Experts of a small language model: 64 GELU neurons an expert, 8 picks a token.
Below are experts of layer 3 (counted from 0) of a mixture-of-experts language model. Rows are named router (the router's row for the expert) and show model dimensions 0-255. Each number is 200 + 30 x the weight over its row's rms, rounded and kept within 0 to 999.
After each expert's rows: "comes after" lists some tokens at least twice as common just before its tokens as in all text. This comes from a sample of Wikipedia text that the model never trained on. Tokens count by the router's weight.

# expert 7
router,178,206,154,214,208,238,212,230,202,268,162,188,229,212,243,230,155,169,170,222,222,190,235,188,205,167,190,245,215,201,215,209,184,230,206,208,178,212,179,237,153,213,184,220,182,253,201,189,230,196,183,179,241,199,195,167,169,185,216,197,190,209,208,179,261,181,163,178,179,150,259,183,221,226,235,118,181,225,236,188,205,186,197,227,272,224,193,200,193,231,245,237,192,195,202,216,191,224,251,184,214,170,229,244,176,240,249,174,190,155,240,204,224,176,221,221,184,201,230,204,198,256,195,133,171,187,192,162,200,187,229,183,178,258,176,151,203,251,180,185,189,227,238,245,173,214,152,215,167,183,149,205,205,252,224,217,147,213,214,206,197,214,155,243,194,222,180,187,203,202,188,79,219,194,223,157,262,178,172,220,220,167,159,195,203,174,217,227,201,179,191,210,243,186,193,208,186,108,215,191,226,186,210,209,170,207,229,168,198,211,170,240,177,188,207,219,173,222,214,164,222,161,238,193,199,222,182,114,201,263,197,158,227,254,204,164,209,213,185,179,186,147,245,187,209,206,206,174,188,130,148,214,185,213,187,198
comes after: " the", " a", " and", " The", " with", " an"

# expert 39
router,202,166,170,153,138,209,192,198,195,204,180,185,182,211,133,213,164,194,177,211,232,188,229,152,271,178,177,273,223,248,177,160,196,174,202,205,198,211,178,211,160,216,227,165,268,215,196,227,197,255,213,209,150,251,246,175,229,201,159,219,147,162,227,185,243,192,241,197,211,195,209,272,178,145,192,219,187,188,226,133,175,213,217,207,190,167,148,179,214,180,195,225,227,147,203,188,238,217,237,209,166,201,244,252,181,190,202,184,241,237,196,184,243,195,189,186,238,214,206,207,196,200,200,209,170,145,174,190,188,262,204,224,176,235,183,198,205,190,138,162,203,188,227,234,136,213,201,202,260,194,189,206,165,174,228,230,241,168,238,137,236,195,169,239,185,211,183,231,190,186,222,214,180,186,182,208,225,164,184,181,205,165,207,193,217,164,252,148,183,179,172,184,255,194,217,155,204,246,191,252,178,169,182,222,225,186,233,173,246,274,196,227,237,159,200,210,200,144,233,208,170,180,213,227,155,173,212,212,181,214,140,177,186,195,222,248,199,192,167,222,192,214,203,256,220,158,233,232,242,177,232,232,197,173,181,215
comes after: "\n", " a", " \"", "/", " '", " ("

# expert 6
router,199,206,186,110,173,194,170,240,197,215,204,212,166,237,192,250,231,169,198,212,211,151,177,235,191,154,236,226,244,187,214,218,238,183,218,206,242,270,209,179,213,193,199,191,205,151,236,211,191,181,182,185,192,239,181,202,194,168,195,219,191,165,240,217,140,170,202,217,222,170,172,208,189,189,253,201,175,221,180,210,237,249,219,213,215,177,272,188,130,170,225,180,159,221,228,194,219,205,182,263,221,235,195,203,234,199,202,220,225,200,234,227,175,309,255,160,208,155,224,191,281,193,138,204,154,212,178,218,193,259,214,192,195,153,187,187,202,224,170,157,192,221,208,252,201,136,201,193,205,161,168,208,214,200,222,219,205,171,205,150,211,211,184,166,208,126,232,214,190,225,215,185,220,181,199,200,182,170,175,216,179,281,176,214,180,186,155,169,173,185,196,215,175,204,234,260,195,162,202,186,181,230,210,196,230,171,137,129,266,199,215,209,222,190,224,188,197,268,199,233,213,215,198,170,236,140,163,169,185,179,216,223,205,167,246,193,182,183,224,147,203,185,197,193,162,200,181,214,219,198,211,234,216,215,167,175
comes after: "\n", "-", "\n ", " Year", " Title", " Date"

# expert 12
router,156,170,200,221,161,188,207,235,217,241,204,221,189,150,191,237,192,195,211,181,192,195,212,185,184,225,240,189,210,207,179,190,152,190,184,154,202,213,194,174,152,237,135,259,184,173,234,227,190,165,228,190,278,242,187,228,183,144,228,230,185,169,159,195,175,190,219,170,205,149,246,189,286,227,219,146,194,232,207,223,166,137,230,205,181,215,192,235,150,229,159,186,227,140,168,176,210,244,248,245,218,210,189,169,214,199,222,178,194,253,236,190,175,148,165,229,213,255,235,279,199,211,206,196,227,191,206,221,153,196,212,171,211,203,203,192,205,191,218,238,153,222,274,188,198,201,214,178,240,171,208,262,194,235,287,199,199,197,192,160,204,182,211,241,117,196,220,173,199,218,127,268,177,232,194,189,219,191,185,242,227,203,206,207,238,186,213,170,185,228,166,212,186,173,210,210,199,172,242,193,160,172,224,202,191,198,222,222,179,203,191,192,146,172,196,209,175,183,181,254,222,212,218,191,229,177,167,249,175,242,194,155,144,212,244,235,195,169,204,207,212,193,221,195,198,207,213,153,180,177,204,144,176,177,185,193
comes after: " is", " as", " with", " was", " a", " in"

# expert 35
router,142,212,229,183,182,199,163,276,204,224,223,201,251,282,178,222,219,239,180,228,238,191,176,224,217,213,230,191,213,177,212,188,194,215,237,198,103,163,223,220,138,193,164,235,207,191,201,188,200,176,156,174,222,203,127,147,158,202,189,244,197,218,185,193,204,199,227,183,200,127,184,218,78,246,245,222,231,259,198,199,171,206,203,165,186,274,132,208,181,185,214,207,203,127,199,151,161,201,184,211,188,192,212,174,224,171,232,192,168,215,217,177,199,223,210,250,205,164,186,218,195,159,266,176,218,199,194,213,197,250,208,167,187,203,215,215,146,202,201,230,225,240,180,249,213,200,152,243,247,258,144,218,235,179,127,236,159,202,209,163,190,190,208,210,178,186,199,171,181,192,206,172,168,231,214,196,225,197,233,193,207,216,193,199,195,188,214,232,192,197,171,218,196,193,229,222,179,218,188,196,179,172,206,182,192,210,182,170,191,210,251,213,139,168,170,235,221,216,237,217,194,199,229,180,218,230,165,209,193,220,244,212,181,200,205,177,246,221,182,192,234,223,240,229,226,222,167,146,189,206,161,161,241,212,231,198
comes after: " of", " in", " to", " for", " at", " on"

# expert 3
router,211,137,225,234,288,235,181,198,247,147,200,236,219,253,174,242,205,172,194,126,200,176,180,219,173,202,223,228,155,235,228,205,175,218,224,236,211,188,204,190,209,199,198,172,163,238,174,251,206,216,163,225,207,198,169,187,240,210,205,186,215,277,180,222,169,207,144,204,187,280,204,195,201,231,224,111,221,178,241,155,251,140,170,228,198,220,208,241,157,188,196,206,233,146,213,223,229,224,203,145,177,164,172,224,205,223,194,162,225,155,230,225,188,212,184,201,209,240,211,175,216,201,165,198,137,221,164,211,184,138,224,175,189,221,121,215,192,193,183,139,182,176,173,221,158,219,199,208,206,145,188,191,238,208,149,221,198,177,243,205,201,240,213,224,191,265,221,160,194,211,223,128,208,199,192,195,276,137,222,214,167,205,209,251,156,196,179,209,210,171,203,193,181,196,238,201,148,233,181,262,175,216,199,169,197,199,210,178,232,193,250,206,186,204,145,173,188,178,233,190,170,213,261,228,172,220,192,202,196,148,227,225,191,220,205,205,218,184,214,194,213,198,210,216,184,216,178,220,177,195,180,226,219,203,211,199
comes after: " the", " of", " in", " and", " a", " South"

# expert 8
router,274,215,195,192,218,186,230,207,172,154,203,200,175,195,221,218,160,228,197,148,153,193,201,209,217,247,194,164,207,191,142,253,177,241,165,179,207,214,205,215,169,179,130,205,212,218,152,202,221,183,144,214,201,201,177,219,237,237,223,217,282,249,245,190,217,266,190,249,227,229,192,196,176,206,187,187,214,152,203,180,204,197,243,221,180,235,188,250,214,169,227,195,204,192,221,202,171,115,222,158,209,146,160,204,156,167,223,189,201,129,196,195,168,142,213,236,145,207,254,194,198,198,233,203,154,219,164,177,158,181,208,189,203,193,172,185,252,222,202,150,188,222,187,177,158,217,257,200,208,223,207,181,215,186,208,191,170,232,185,258,196,223,191,180,195,217,198,205,241,187,216,200,200,200,264,235,180,159,184,253,169,246,142,164,198,243,131,199,209,158,185,159,164,224,247,200,232,229,217,206,188,194,192,183,204,217,199,176,184,182,195,175,218,220,229,212,177,219,242,166,221,203,179,217,218,172,223,231,200,149,261,200,190,231,151,224,268,161,194,250,248,235,202,201,164,194,185,241,172,188,220,151,233,195,223,168
comes after: " the", " of", "-", " de", " by", " his"

# expert 20
router,238,197,192,179,183,230,205,162,171,198,148,206,196,134,227,152,200,241,198,164,278,275,174,197,216,260,203,266,175,199,141,202,176,219,177,180,155,202,155,251,176,195,201,183,200,234,227,153,211,194,202,261,228,189,244,220,213,201,209,147,217,220,190,163,232,219,196,187,204,186,188,190,261,186,209,230,229,177,208,208,275,212,237,268,201,211,191,200,188,173,170,249,176,226,152,196,168,197,233,219,186,138,202,164,182,229,173,231,227,213,232,170,222,131,194,236,242,231,227,160,193,196,218,217,222,193,176,243,219,196,186,201,170,199,146,181,181,251,146,149,201,197,168,231,149,215,124,152,199,265,143,186,216,106,229,194,198,204,191,188,196,221,158,191,194,177,204,245,253,199,206,226,208,215,193,189,155,206,187,185,227,209,187,244,197,179,219,187,187,171,209,199,242,166,177,257,171,197,200,189,156,165,200,202,163,253,175,162,192,196,251,229,213,218,160,189,174,203,204,203,236,230,227,208,224,237,243,170,214,218,208,204,174,207,158,247,214,180,170,200,173,196,191,228,185,221,210,222,230,194,165,194,198,216,208,173
comes after: " a", " the", " and", " to", " his", " was"